Experts of a small language model.
Experts: 24 experts in each of 13 layers, 128 GeGLU neurons an expert, 1 pick a token, a sigmoid router, a shared expert of 256 neurons.
Training: 333M tokens, 10154 steps.
Below are experts of layer 7 (counted from 0) of a mixture-of-experts language model. Rows are named gate (a neuron's input weights, with its number), up (a neuron's input weights, with its number), down (a neuron's output weights, with its number) and show model dimensions 192-239. Each number is 500 + 50 x the weight over its row's rms, rounded and kept within 0 to 999. Numbers have three digits each.
Before each expert's rows: "mostly gets" lists some tokens that are sent to it at least half of the time. This comes from a sample of Wikipedia text that the model never trained on.

# expert 10
mostly gets: "20", "19", " "
gate0:555476533478474506534494465466545468584425522510622576506550479564501495406394504484515492571549478412572441564523602537502457488566437477408556
up0:537550557500508546545431493474628514521419561462606454515515599517487475412408493485487432571498480519491426498544535524539379481551428525458447
down0:490432436473500549478533550552529530555499478536572505471445489601568543553442478473549404419549513555431524490541504489558457586347428443491600
gate1:468502464530473438497371470551522512589507576580462534547510457537520526562560421547472505506424502517509499519432540407482574436504515420477583
up1:406505545463564532458550451540439472455466563457465500525452545488562535494549566578494570425545486585483506430470514565435425462513479521495524
down1:550529498445443475521549403385521477519518528479559506499401529583482483615533446485567414504368423462430420554555606415476440565486516423439526
gate2:527420444544460480435457463566525542509554595542433441499474532553525438445555509498522552471558511490411533534538505397553568403468556416519523
up2:529494406485453527419519440427603536573511548517526531548596519538482405509504509484490491450539404500515547609530581504544434495506491444478492
down2:557575514461505488494461448433395531476619511545536575498523478387549406532477470506445545473480566480506421464458537459564440496513446474474558
gate3:590423454465448484402482396491486513466501495421487409560574577442515468530483456480570422491476518480431576448449593511410463402468447440533516
up3:453595521473608528558475472459476481467510555508514553481492404527479450498477527431471481497477526497557498584499502480534496576473480539487556
down3:378521446458425451527513475527428498428437504495612591519530513491525494531472456514413525550529521450452527422533566496490457436441425468525488
gate4:557460526459516540413554539548499463520502545568413489512513614391465607429453534566500554472478438413501465473482573461477414499484530523483500
up4:438474480610453528497510511492441511519440551483445495474560481547479575609537480577467584430511424592532451425547569527444457544512441492468496
down4:482568438458533535489461440497487477557445512519503437526441496376487459474530473417559506511463410571488551493501564411509519471471448547545466
gate5:553536553511468459431547494455461553544520494436469426539561483500524453509505522543501491577483562433511587571512537455467547487528467447501528
up5:529508540484458429446584483468442494501532483442474429543607441472528468509493499553497482603502553497508571560481522433475539469526429418530530
down5:503417442489476469575496566563483502506484548441532633503500498489500488424508469469523559456546535432504515498480489435464572465605523551578406
gate6:582448631448514482471526464554514449436507529588507499598452435457345459510549561468551529481433462578445513491537482509520486503521503490466531
up6:563447566452504509426429553479402480518467453547390384430475454424510412448516439442513443536473510550464454505560506523481484529557418458425572
down6:441452481462525453475559478568525477453478480491562525554463516453469489529398444500448544465474492522579567548488436482505450490478535492556525
gate7:525609569524512554523549439510502409546480545510588519487425587493478449435551474419515510493527510472567454481448464564494450527454479542407546
up7:519437429474482478525473451507485569420498481512464537487588387507479558532471558525489531449504567457452544506499525519497502457466539526645500
down7:419458516515527530409485477590539532380460523427478435560466496429537482556595531430515428515554488556591520536466562428444490501462397453533540
gate8:545504464467495445493491490569407609513433552526415544495491541577494513555574576430520519472525520520539455548480502571525508458469435403537468
up8:567499599485475524480524502566431548507510526514481557498559439524444354578496624469587527514507485502574465456562375528492477423516525472500544
down8:461426443453541457462517510435425553490548454567398450507454454543559537463533525505535488508449499490560434580522510556443528487548643456499489
gate9:597470542449484521628483527490443450531492479535498513499490481449435561484542644554418423548514597522555604502543469573492528598443567516511443
up9:437501489468523531417380496493482541458475571416525534533550537518542494486418434541504562486479563479450449436415551540516355437531462487570436
down9:550438498525486577466468496518531426434512507393507500507493529469493489492425497462573610506534453521448632568481605463478532483540523515549487
gate10:429586503529570544497583456403473442542513529557521530412513464612552461466543471503470576455479464537496504441553437462451486455564463543515530
up10:437549455490537546472549446526470518486508479603534460478608505569487453476426462503572590605426463569439516488553494359472505473528524502530484
down10:480444523460460511531480481514445432550471531481543557478478490539464477453519601504449513418465558475571496520480466409576518494482501484474441
gate11:488525540447457495532465480534474467527523474447584536448454525518433431539457453577514387451478548453501582442517502480598612460514546546511468
up11:476465422522572575515527459529487441512477517540519481539531541489533453508478505536462583529536509520477438538585476554479479536432505449528503
down11:488493458556515520430555354501453517503559480478463583555458479511538516538512575458489493448492519533464439424361476460500505472463519505496501
gate12:490580492436532482618571548470500508525487415547472483520462508487539371539529518452551566474481515472454530504511511486496504486388586626589561
up12:528553530403542474638575549524490513506516428503471471496471554456545383566561501443506557478505512455503566534456491463515457471351613613614479
down12:466487361465495542451522511496531419521486437438522581538417450525501606502484557431462547531469553567609522462537570501514557510508513530563526
gate13:470537436456559537530486591460436489516566518414557584409488528478570507534471498500477487398468568538484487483532509542481510462524432480548530
up13:543521440463554508564574484487481591538562434466524561444472473435495573545396502408499476438501499549458501386456552603538547419583448421514512
down13:595467613489448504423479383397450495545574488596494481458514523468544451530524480473468541517595469535474465506434485447455434434468516503496512

# expert 11
mostly gets: " addition", " example", " period", "ibility", " level", " scene"
gate0:449609483557457489532536460441494462445470469572500557482495551436522521504325589535443500453598523416542537473477492461528478487505433523442520
up0:498512424476501549516466558455545505420450468581435529501518593471510521452493531519533539478518526486553550523456529530493515459586512472423524
down0:524586487469566453497396568541435516569467526487479483554569453509582492568574595452528541486599553572451532455509574384541562431503527479505495
gate1:598632433618560541535449539471545490517517494503509423468544491534467409567580518426526469473536565533556412446494455557497557511513578518484453
up1:418458500526547431512474553588489598566453522512562460422466543406552592542510472474487452556515462483482439533523456481479453478423503510529443
down1:516546545478427449553484506374429612432442501524545504498465446417456420480470424528465492517479444557539515552501443593577473567465480532525463
gate2:477482501552503533542461496531568508481554513495495460545406528446576526495481424560476531415557483484497626558546466563483507563511456424513475
up2:488436389530504594598571496510569516500520441430390585517534580479530490489508542509492535511570450546526519546519598522551489377463455580549623
down2:543541524584536515536534451433497439487526433554516507551593532438582528570477507466572458481495450523542550449460498424401526491541522507538464
gate3:498549551397501449418582475460479531537467575534530478508504405462511523406428521517459492532468445557476556498439553614501488530544563543487493
up3:505404520551418562539452434583534474429501472400474555434471484542452429536526524441606484435523456391571487469609416436510433443464485508520548
down3:490538553438416557491454551565535503604487524495412537496495436463455492520398485410577536450508486451452510504538474466605480536484410515424558
gate4:524424466459502491465613554378479491590471393548441483500451545564475555430567514517463514499462531482513466589594507472513477438557465535499454
up4:478600511521574523544413382631566465530561529390493488554461433459486526541456437522498484519524394527452578503428538600549467564461556539497496
down4:570513554539530524489382353515483416429480474546462508526434450458499534487423535567478560457434480491610532439447539463447535402529538517515413
gate5:532567472397465472486544485469418454488487464496539478481559499529470423407472516560532584569500538536573464450423525526534499543517461465502430
up5:552543470412547546615516402531477488508507511577602448539481549566495475533418556504482431539546511547595538501467523494565406555503534449496549
down5:518472504494509525563461603447452491499452506450565560512480496491497526392488584536473551503490575525539449503500432522479557511592556493444446
gate6:514559418512474546624504523444429452457498395497550441458387509526470516456450453570556492506522528454437340437484521508445476520490439562525441
up6:575567479492496551580488510499491379456481424493562401507423470514470548498490488545556538449457525478498393420517548497502478667436418522440468
down6:501438548476411510467475484567458475472519587523522506517507513344457504567582437468496372566512471490462503517451529496453475491552536447494508
gate7:469495508461504487511534503599476507570553467576489437447465419464548594398480523443549424552501612578494518547495481462573469534584444521473436
up7:469482445470471461521532505638493502518569426601520501476443450522425532516420444450576482528519595441515529440456470518544539543495587513467525
down7:542483525511502525518518534559542573534550580489528512550476494504480488476525520443480470474523542458588520488528589470488446606478481529528531
gate8:480509488526499476494563431559485371511502562528568506461477563506577461501490476432546623455463472539463573440457553537489474438436519431546551
up8:495473437504484474560528458527565408535576503555514496491521494526524426437451475437461546462406497509445509505418474480522531495451538344548520
down8:507462493419468437445489446525519455507460494470521508469456439426546500522509587483420458512418429549482522563502527539429541561521504443526556
gate9:502524479448440518536530530539528497532404499585410483549494486442557520459493485476579499524449519552526382505523545469466456511510469469468540
up9:466488531669538504487437583470430543525471560494498522478528452486448513466423564529409536531542543609481557526586489518537520453539560489576600
down9:498482556466490441506546466542456417519462483471431509501468520546495496519452562495536450427486423499494565608450435590460620399553485423482400
gate10:472510475466486590576545538434551465508496489543455502465437477448444562487526574558522517561514569482500531468464478523482504593500483544470495
up10:572482540482496436435505447557489524477552502465605557515505486529522487530509421467528428551483438521451462557492591461493498469539514494517459
down10:585410421482523556501525481542536501525495486462559465492461488447382448444490411488490439512490487507498606495523514420470485481533416455434540
gate11:433529475387507531496580454489527440475539552468547532522470552569494471557506489478492538563600435533484458480432494499497491464490482605518561
up11:449505502430443418453547401553472477479520619545553479563421489514553434550556461472605485454530501499461557505421514420543461509517529493496423
down11:525583547463629555625524387394466423470482511532476551463576438530467462502533517498468438515534498497538505495442486503499514442428494546511466
gate12:565475499441461465498582466485439470520444551523512437437499468540553462431454486537465559534443470538454513577550576434541583478442487468436499
up12:517533524474462433518406556482499429440500536562556504535490465465534488447584509520471505462484534537469454524536636525499543537586499453386502
down12:459478545452472479492461510486513441489500355513485530518453551463574348414505530544568547543451504453565598597477453531497430449468450495485530
gate13:629479535489506570459487440587538398501609410433547443452490624402554535509501548498470484423477563540564472515531489507504518556489500438491501
up13:593543438481387460390492377520541405475506468470524443505560586414504452604605521569459451509489536545485445435566491576425489447471488512557412
down13:407607579472470491508561493509566477537456576523455497538456470519559481570529421510595620451504471504444580468538477507462490453508459520486545

# expert 14
mostly gets: "°N", "″N", "″W", "°W", "″E", "°E"
gate0:447529474516546477469511505505510480569470429510485554530472593552391584456518480455472489556533612399543533396486556516432492539531513419430546
up0:509493460496482489527518495455546483586437377505571578485486501539483543492562495413466466512529609457529599463558554586472507507546440528459483
down0:499403555567479510468468554593449550482500529463484545461536484567474493509432596531532531512587510506445407467466478439536417482455469480480493
gate1:498565437630494416483540570544437504537501452522521490464460434429487533542505586483513451551458564537407463470545576579493459504415495516447416
up1:473518513563503446490514483474535421531512482421567472536516420501457524526513514517511438491488544561394481450467545465484431549432469465522446
down1:532424504401531508524434498558472484524424425492504561477519440515391503454552472564495499532431415508497560437431484496507429469483589449547588
gate2:493535504454488463563559548449421510458469464555485473530486536436431499434530561444594568512474453417521527453499553537493563559442478476549537
up2:457461459560534407527499431457427514616507502426472498524552421574524516511433536521541531410477512510495417455491565633458513481483500509486504
down2:376432462454516458538473477506569620507531481550454470584467478554494538438517446568630490483392504420499469502539507494530488532442529541539542
gate3:496488558432492570479534510469457567491576523495460481520499579389522539578500470452488552478545537441456405575598407496569583510490456497351517
up3:517460467536466491448505483456546575472502564571507509545550473578514547573517505525593446562534500487464496423493451552546471469437589492500605
down3:451514410425498480469431474552489512554548447460473515576550578546463520483496529407497539608444483558463406551469503512511389503517608528475492
gate4:518486505509503457551457592438527539492503582545515522451637530519481521552465410528534421454479490609505483464522513486482459463522583564463473
up4:440429531453517501533558442470514462480547543525494483455598597570432473474537522597533525457489495514468467561330460528517496504515501479395430
down4:524528463528525477476496407498528589491470554463481507516529566494418578450489523533449422505531553492601515460553499557532519518517514373452461
gate5:495521512496558465531491503465527553506507499559429458657529457489483474501468412492403523564494345524418563555567521513490494476460572520467450
up5:506480535523396572542555457455413598456490598512539478508641507486481529497487481558455505509366569438492510466520541438393452530511470536472481
down5:518524586514486558481407426533447492400465511563447508490469487534567528551383436480424462458431482476541441533516492402557496501433479516529479
gate6:503447444458557490538543520563508548556487444552440568534568566490491503474550580521436489405536506580548509402567468593496465522423527490427514
up6:507526517511523448483554532453521568493457469547535519481576631540451441399452558539497508469446559527502396479564473442471476480573559593461552
down6:531540573564415509577523540422435535590470488511480460458468537530622548410532511509467478526486456486550489480522520490481495526581561517518472
gate7:528454420366474470583578459508527530563573476494470520538556469526464451518457446480495603556527542522513467498450518567454533607465560550511509
up7:446541618596514555460419521547507482495448495478430449535462466458511447439591499477568467448535461508478419504569459397517457472511471466472488
down7:521509587533493406444557474540395465459457484521525531534499587496540526442504504522463382540610548538559459486395516534569421510549561509435541
gate8:484508630516487540480508455433480541487496416492464514531403547456512607481561468444486558573497441509492489525502440541545454508535597566511451
up8:446492550503556402516396533580445487547515473447634418560469580492511463513508532493554430431489521499516494556499466519611548516501475441556477
down8:407535522549545551364491491481424523490434520500530511553517499539524533446466509489463561573482498456458502519486523536506478420496521439466516
gate9:524594473515598502505495562503578547442483555547438480428533532537461493488447517432508536458455488491500586500530520495415455557553484463491576
up9:369430557553408462478474501493452527480430451552642470609521482511532428470558550380494531469481447555454513551469561481530513399499485591459509
down9:452599523521468515538554561494484426499484525530475439564374514532535465490507506519531519521471502545433489517517479366431509453546504492426497
gate10:514564443480544416588518504407545521512521530511447536477485451478489525539567559362583488479380495470504500528438459436528494466472477534467487
up10:484570596514423552490537501475515583577465513513608476541531554443500456431519464424434479438470511450506498565476572531540505548491437410512483
down10:451471546472437580518562455495488499525529486519493540492671559501538523514519443588447454526505571509515458519539471569516483586464461493563539
gate11:556524561464414542548434545470507532468526449618509505538472447530525550460553545462492494500569436515413469511531571497473471553507488543475530
up11:482568543561540544494488431530523489482487467492469476539514449479500467509502389459577506526593500409606547490559494463559541451548516477501516
down11:402482553558598548573520473528507475419461463568481566498463509469478440585513434570530571474505465508503522520498538496465498471525498520461466
gate12:546452422567513478533496431489480520529431520503401498573529560389490425536462518584512439478402566571409505511543483521473551432534483501480513
up12:479551486548525539464515518410407402537498469468441440438397504526502498469491533535538553527586488467402540523516533538548489430422478447478500
down12:538545543444519538552589561514483500458471541500413534574473446579559510558467415481586494495519517537443495460410556484518541543497491571498482
gate13:450512374489531532532490550458497499528562412507543542441526467468523656577437409483497526513503576514574458571537620547438558505438509448517523
up13:454420550596415492550488547458461538428467518493578595436489450482513520509480408468436517474541529568426539595518514490622539587434511514554465
down13:536476495495396437476457494412508536438420461479500484370533477485474500363461553432495430479455558446464581459523517477425560567597485543447476

# expert 17
mostly gets: "|", "=", " can", "|---|---|---|---|---|---|\n", "==", " worked"
gate0:491518562543572464462513608528456582527481479504530459478467471410513478511494524414508523457541417535516520475512424528424479484414509555510626
up0:499443609419553507581461635505494514501506443485512525482476454470579400523528551444530523490514484538525473527623442547441517507541494511503545
down0:493485560473481412457454499536452558469465529523543504556541431484472514609514570497447544522492496515483558555590426470541474500508565416526537
gate1:572441538558482474454477574556392415496524546464474555488490484487423584531507456489419484452578489463512483403534528614507509499497512550440454
up1:490510480535477489433464515446515510477497520469458553480533394482524525439496609543565539583510533440546483516515439526527538487443581515492466
down1:372527576609446533460449440504539469497590507461563414455494446536481469548499501508555452491567499541590438480525459477435536466466415439490531
gate2:535512521488519544501386461556515477503460515375568520418457587541523506457546553555515591514548590561479527442513472593458417536583515543436521
up2:445460567512520458452646523523496504487481433533490505517553539454448564484541407443559466512509518530498495477585534447484588582523535521479475
down2:476510528570539474435460472587472441496549538521461482541491554408522503533529470491464506530536509484531499547480490592575449575537461495543447
gate3:480562499517528489489575570488519503571516471418493491450511462539536414523509512475490486455530489515547577378510484530462398430609471518440406
up3:458525562482497471463486478454555497499542468477428499503422479467589412578531487467437500472604494482566561467508501521396461465594408537419497
down3:585489451548542515438519499513512477561519489505552421521483495546503509581439452604546468467422563529548523447611456513526454531507511512499475
gate4:510463457583487547503523489501519494549557509626436496391454450465574484501551426457516568496547549463534538543520546495485420533548438492542434
up4:473462381563488420496518556498577556554506452434510491509478528583460468585461521563617512546505518507447468430406454462552556526576583523428581
down4:451522533527581462435533462414510551503469467546364487538437455509515560584452505636628505464428461590536561551551567452473595606557473528554427
gate5:506538552545502592566526524495492447551539512549550463478566503567441518470588428461588499496528566529652489455475459505498520483580505600409559
up5:486531526548531489516502494530439433463465521590485494465534398520489485553541520499618472534551519604600543559383457465485533470510459560458450
down5:544487512497469529489521497555527554554489513447557498507525449505539471605526436464407599545482507519410522535411469484469555514449495500498549
gate6:395528503564489561488514489520503534450516564487469461470564535491527456502580474502542485634476431584446451504579485496491546514460475523478473
up6:562493545477555461415443495430493512461516442487524561511512533487551467382437534511463454420498415568595513541517584481514495448523503584592547
down6:556542525465549535359537420539556501588455579547536540498500536518468460422483489515563498568536548482415454488482496535563470556525434486543500
gate7:476439476494462482461549436510556491659527470541580529534539476430461545522579518526446506540490559469637507626502525451425536543589535467530625
up7:486443482485486524472554402437488529558547597499586530538496428422487548483572548487464462595506535477556520517461525453487500532522538494505598
down7:504582386435421574479472427457496445566459512451448516487551408519514481505567544476443476569533486445529417564523482507482487450641574527485553
gate8:351516510441543600498509503522584478477568471513613513476427388422550392521514442631449445469463502435489513544476458488444585540410444448507510
up8:460437551440514438575559452502479542409515481385495524522491401552435569528526439547508459403497562448475505511458522542506508562433494531479450
down8:484479485506561512504442483473429459502503529607555501454551410471419538519566465508368479556462448543434372402498552463566515423515534435502524
gate9:372558615409464593584526543555496593498528425424503560523528414432459548479597546467552559563426504426466454471452514588474499472499512533528542
up9:459502449595570490460427429518550550509484559579524505517519505550485451456394460604539508440485535511548470491470456446504474480481507451464421
down9:518563469459609665464489538468579487470536548568605579468531583597495563480512493494468481524448432491515484489557476466520452550545441427628469
gate10:465489585588452574467506460483479534552467587495533601455402475376496528500557553518478578425492440461497499492502443538481506470426442523480486
up10:492530545419506504455562586456493472483492487528554478477393514428534465604557512571443505466561564394497488501481476510465588531487442520543511
down10:484570483505486472388506500483484512484385529552610472566458409505355437477464491451491552552477424517469402503503534535459465488546503447475547
gate11:503501467441549539496461483472465475504515499443512424446593510512492471571439426453460447534524474486469499501536409478552451544537437406511421
up11:471544460419487607446519492592438477494457529461503446476542508499578535560481506497516530545474472505530480540562460536599487495556454387488448
down11:565462443577537417466501480511510530456428501542517540493388486530613451565493513477515584493476591491485559571417534482573538654518429474475563
gate12:562467418508514553486542503562431525621490403440523436483470502562555417391459486465604458574489435557477508505539519450447492491455617476460501
up12:416507569559584481501460531435588371390409505479543530458535544426420472419549539495495549497488494536492469469569516469507467522553429503456456
down12:472519525503454448546397489517563432517556438444459454488513507511524557519530495507524547503387458508536478473517419534458446515498569454643507
gate13:503503487518544543571577484513439435473507470489494409535513541424471491518559455479458446497455510515502568498520489499560351490531399546532523
up13:528491510545540562565465461519470490473499470531584460498500553432453480554581484523512488507432461553600567494503504497556431506503472532563493
down13:446549521555539541517611520466614480464539426554535517569527527542490485552551479462488505520526509434579518554577547485616513428484549532444459

# expert 16
mostly gets: " Ag", " G", " g", " Az", " FI", " Eth"
gate0:481541511581463531630489468514519549487589479480490638507503482554501499449538643572453534432509519484622559496488477552486514511514497581502501
up0:462457460529407512478564432560560449534552523523486493482483580450456425550600493484504552490485548574611514623594515456497527498483454467512526
down0:577528569544464497484619531472511475496466512507540506410496530500603527414554520519532552410554474453441510544574312426558434459519429556448516
gate1:439452554426419489465634444544485563561506485503558526480475482403504474449545495473534599449554581543469542542485436431547468541534443545491469
up1:413504520530596458523462547533483441542521509484481480498528524524486399590573510539565517433544472585578443470571543557510494449485582499613467
down1:477444582583489521416484524585444564520509416447462504489588450495452478543557474535507409520438454500513431518501432437515513425445542504449466
gate2:471584463515432597538529455434535536605432508554502590459452510495506494502527578492485496461486497515475514488502551544421414503445560520456558
up2:548534445546519477580477462558456437468535422470609553532421483467509561535615564441439523575546515523387514508503457447512511497553532531512530
down2:526525456423493523498507442575542522486638500501581475465499420569550527505489461571473534481512433575421507456562532578515469516490490546449459
gate3:532567483506545477525633509468482401438543477528520511497491534463450506528485520459552492513490496559439595589462476503516590502456493392518497
up3:543554422548526464467584595523552431521468464583538512470531452509515421553501457460588497491511554448475577504534509510433574506577462457514494
down3:556538579514479492485460450554535475534469473550535564499544541483504513475541593537448470525551554527443463582522426496412509453489472489527537
gate4:501392562463479558539558493506423507574476419523499539465492523416485498418448519448525480489441502431545453505501487550528537475428495576493403
up4:427537379550467473528419489508562467477500451515468476609502465620510535504495462464476484489442471577482486564478553468529481540518487450571526
down4:506459556375519494514499488591464596385480498490521545497493475554506540526504466477495548457502507400538521517576514576484508543533573480509521
gate5:517521514567564509584601526505426519482515519473474561373442579541514595542504484601417571496435499526439481391569518520489546549503509539509441
up5:475516472566593528513499591509491474538548481514467594360450477485480590542564527610345534481478498419372462446624597478536564436472454467522552
down5:438533537476473394560479518555606507501499467503496435526485462550477544560573558456476606508533395513520409528552534476426472501425516454506622
gate6:505559454469526611527446490424409466503460474344446540481454460550485530503385497493552459379518591481448529424481394453482522498555547607521490
up6:468458610559480490519509494459463532361437436539582452465499442375497526545459548467523482418517504613444442494558555533506460539545471494503564
down6:485492550440497481567451518454484459461498437529433416491521458570471520525468477614501594472384413429503516490496526439500494471489448417469482
gate7:469545539433688514497493552487508500549467410511447528478451512519580444510507466465470520488560420487459451492536532511566565594460497516501559
up7:573519467506481430435551529539510559458509588472584416407501461606535520575436424432438480572610521432548507479601502465440568495449551521470470
down7:505491500518478505505480511512536529571461553461490442558485501522465558511440529555506444437462435353489595479414483490460515461506547534516392
gate8:498480487493566483471521492487469395459461501428482552509502475458439483570448436529492498397565509412454557372505594567492519515504551574464506
up8:534523545504547477545443510384538484456435499510572538506464432497416493573460508521500469430555506479428578518537553496610513544445478538373488
down8:506460427473490532505464569550557609522531504502579461494463423492502488490511426596429472451452542505403553474445488548525536478463464498525604
gate9:483478513454470521457487513442486577498472401541457466578565510518445546522430555544501521505574546522555479397495469596515499545523530561546436
up9:511548439552494401471567399464529593560531488487547524462552547595492439494510507513527554465599458437496526510523529445466538524495537459554484
down9:480489429521482468406515507486556474518497521479534450491579568476488500510451523515541440463529521467539519509488494522422555459590456537507536
gate10:431570487435579494470589443555466493527556493466526398504507600499566607485466466512518508423362496566443485531531436607504455606523453565464521
up10:530523515558498509455441490504587495483570506503515524484471622534473565445538505409461468456470516536484505475468507523458449465533457480496557
down10:557512476424562498519534485417570451474501438478446450406479585465531540528466632443524521470500472456475529391572463511526557557569494582498539
gate11:490560526403556515453450538476515534494599470578517511542471461524502497475420441649498533558499480545525573584599569577491394496431561544424451
up11:509380505461523548438507464517609424472418547504557478443516439520521526407512515497463543505489474503515425517511481445421442431413423562437437
down11:481473578592460508456538490482509456559592448556538538517500548476541491520495557475442494510505525442455502527466499523528451527385467548451574
gate12:410567482505460460494583562485450517472589503509477485451469430505519545574445527492580567609480518393499485380469557455450563488501481509455509
up12:456590526481495571538537445454480529472492532498488486501477510463505482559499512503408625570526626476502573400485548495521536450445555476480546
down12:497471542482532409514354391568450458457598466520391524489560519485565524473455480505478537487512540519524553453492549561453552505435571536535574
gate13:518556473521572444584522562502497568610545527488505502496482467514470479367468456517468473501455499544423468557450672463491494463497485527561439
up13:493457603491409492617503597423621486470630510468469471438512608511443498542508498552471417462498506516487568497500470535462473511472515482429423
down13:423486516561531454490417467537470513542473552449446487383465440492468547491567491592623413457555487520553502544450561468448421473486460467508467

# expert 7
mostly gets: "%;", " |", " —;", " although", " caused", "\":"
gate0:461480424504465494536535540507534584476519489483529501551532485566574523453512587500428568464513473580559385466497558585449516530457461581437541
up0:591552551519567479509489472513545449517427515440500499458505512523514472495534401507535463521608454388496514555505441443481411458521478405531478
down0:519515470460522508515480524486481505527556492470529425545453491478376437531509464541388548457483594574429490536557532466552431543471479495495481
gate1:418537532474597513479526483463466488530550528477546488526612547620458604492456446489475483531503503426457356478520601433486476389392498538591488
up1:560450518509399469517501526552533534463441457544444496479470533427469394449544536498542553491534563543476613527553438580439512581532520482450491
down1:529510527526549538421526447570550566429440545486604533511433456482543595561474513547536443503395507555505441538497520447538499482493472469520482
gate2:667581516569568563510557578450535537506558486496541515503506507600569518519447540525533492567484542465441501482488541392432512512517480526566538
up2:557494586480546395509503409442454480500467505514544571579396414481462538480532513522499503450585499514502497476550546478398542481427491591475484
down2:527435425483508391467489548502542498557483574476487396526629535500444567497513405561496513517487579509485496475489497557538498466490544404506505
gate3:483537455460503577498446565569421464458476512511509492455536563545476491538593563391509528477489522552568389409448545516437519533489431529464545
up3:423442545537554373519516466461580560515497514514528450548512448482533530471448464592467485489509506496383490538511442498553501506523556470532546
down3:470447516447419471470626438505531450546460388490498523504505449491522432532517480528400509526542456475504529442571586478485579522532425459424607
gate4:399513495454514445543462532520513531446449488540483521471478504546456529560521520553442580568462450554502432506576403566572613534477590482516512
up4:414502523597504482483368561486584522498532571489487454604464489537493419530458426517387488569466456518494359467462412493541477519539481549491463
down4:560545435555601488449515443505500445537516493529605523593470500466415579560504533611549554501598468521445523479501532508561483352456536401477548
gate5:414456578561559545487531559464459534460455440490473458448641566551532560555533513531479538503445538435489399468399523581497440392518485542517525
up5:416407588493544504506544593433526506456509510458450424437631553566604577553494511478466540525456514345517442529471545564495469379530504558483538
down5:387532504474544493549472457544530558493392484536536476447451486498464516473482562513469527440628458401446461514466467451501493545523474467535551
gate6:475643479568563481414482464486607521567515529412477546573514481494419461527608475482477502552447483487494512452478562453444470555479475454437540
up6:452426508457431479530504512494418437458516484532566461443471568499537515459480470559525489462487532532486526542565483595497599423439492550522486
down6:439535500557513547523426554531510490475493488441493602502459564496464493442522447499486387562508526524535479562385530462531481435463585492451457
gate7:484437447491503543591538512500512406529555490505538575457548600469496575508535479573576505570408589478448462532437537445576437520622569441494436
up7:554478505519461438452503434433466587522486470495445405497466480454463440486485544384477438528552467551464486516552539511502505515468518426477528
down7:445499529438534435461578447499454424486453470454467507588479533506566537515464526424458539544469439457548495580456423450393570546586521529521523
gate8:509449468487551458520545505519568442572551503478430535467473462534605464502578451539457522504409430518481545519541455428454439514474503505442516
up8:531469523402458539550396530546477475434506586494577457474519530524393557504551545513436511433650541487545507453528515497583545485446520435575437
down8:463482478518552535440477526398525461541528508521520471450573559458531534571418508538578460610464487530547437553557498521406474441485507482508510
gate9:495639516464469522513430539572468455512570574622512482500501496509519549529547550584507530499449424513497515457476484579471644557458469490485445
up9:507426551512473497394536428401431507426501541461554546440481558497564497559381504488504479465486542466499526569546448490602498470525474488546488
down9:438553507498505470611476512587498489451452464433593518564469474478428382548540599449530467425460489464470629522514406441509523597476520507562593
gate10:460458542461544492438549503542501466486524527487531501448466448489592611514559452557390595521502481492556519531458520518434485495546518612480426
up10:512419442496502482446544463460487484571528484496556496476477513481553547506541525600504576536496588505478557586514466470491513559521469499491426
down10:550502583465424555470623557547476612530535525472532408525509523448451558511551524502499459555556508553405517552430428485600526467561544456552482
gate11:464555441450553607562439452519470434547487475523497466519476549558515559532410513495409516546551405517558541555487585422448511417551417530471429
up11:546465521531594499531493423516515572478558427570515408503539466539556582637564518492478428472498486549493552526505461542465545545498519441541492
down11:465490551562582478427510497588571425427416506484474410532563450463497547503479559501484527571509502525519427460597478577545520586440478445422472
gate12:549480438479503526421566429460510568453477556566561508467509434499386537471495576495601553482516568536419518572508467469515502522525568504488441
up12:442500503513474487548506520420480436450588449457459495536546571487577485516598537422449528518433515411491471535475539461472515474506470447573451
down12:507547509439514523539460527492532514513522459485510498451562524503494460436514471480481570471417539482418500506464517431400531494502507542583435
gate13:546524479403473477538530492489472533623503437528613446502534421568494485505532563539517482499454545501512475519504460455476520449489555563432540
up13:498471522486516501518443539496509473474575595559442460504462564438431514461358471392489458497603494542461502526481617550483492499559509434570494
down13:579518461468559513553503537472495528457404506485514534502568523553513360511508484481553519553538513539431616529582513514555401522453485509556473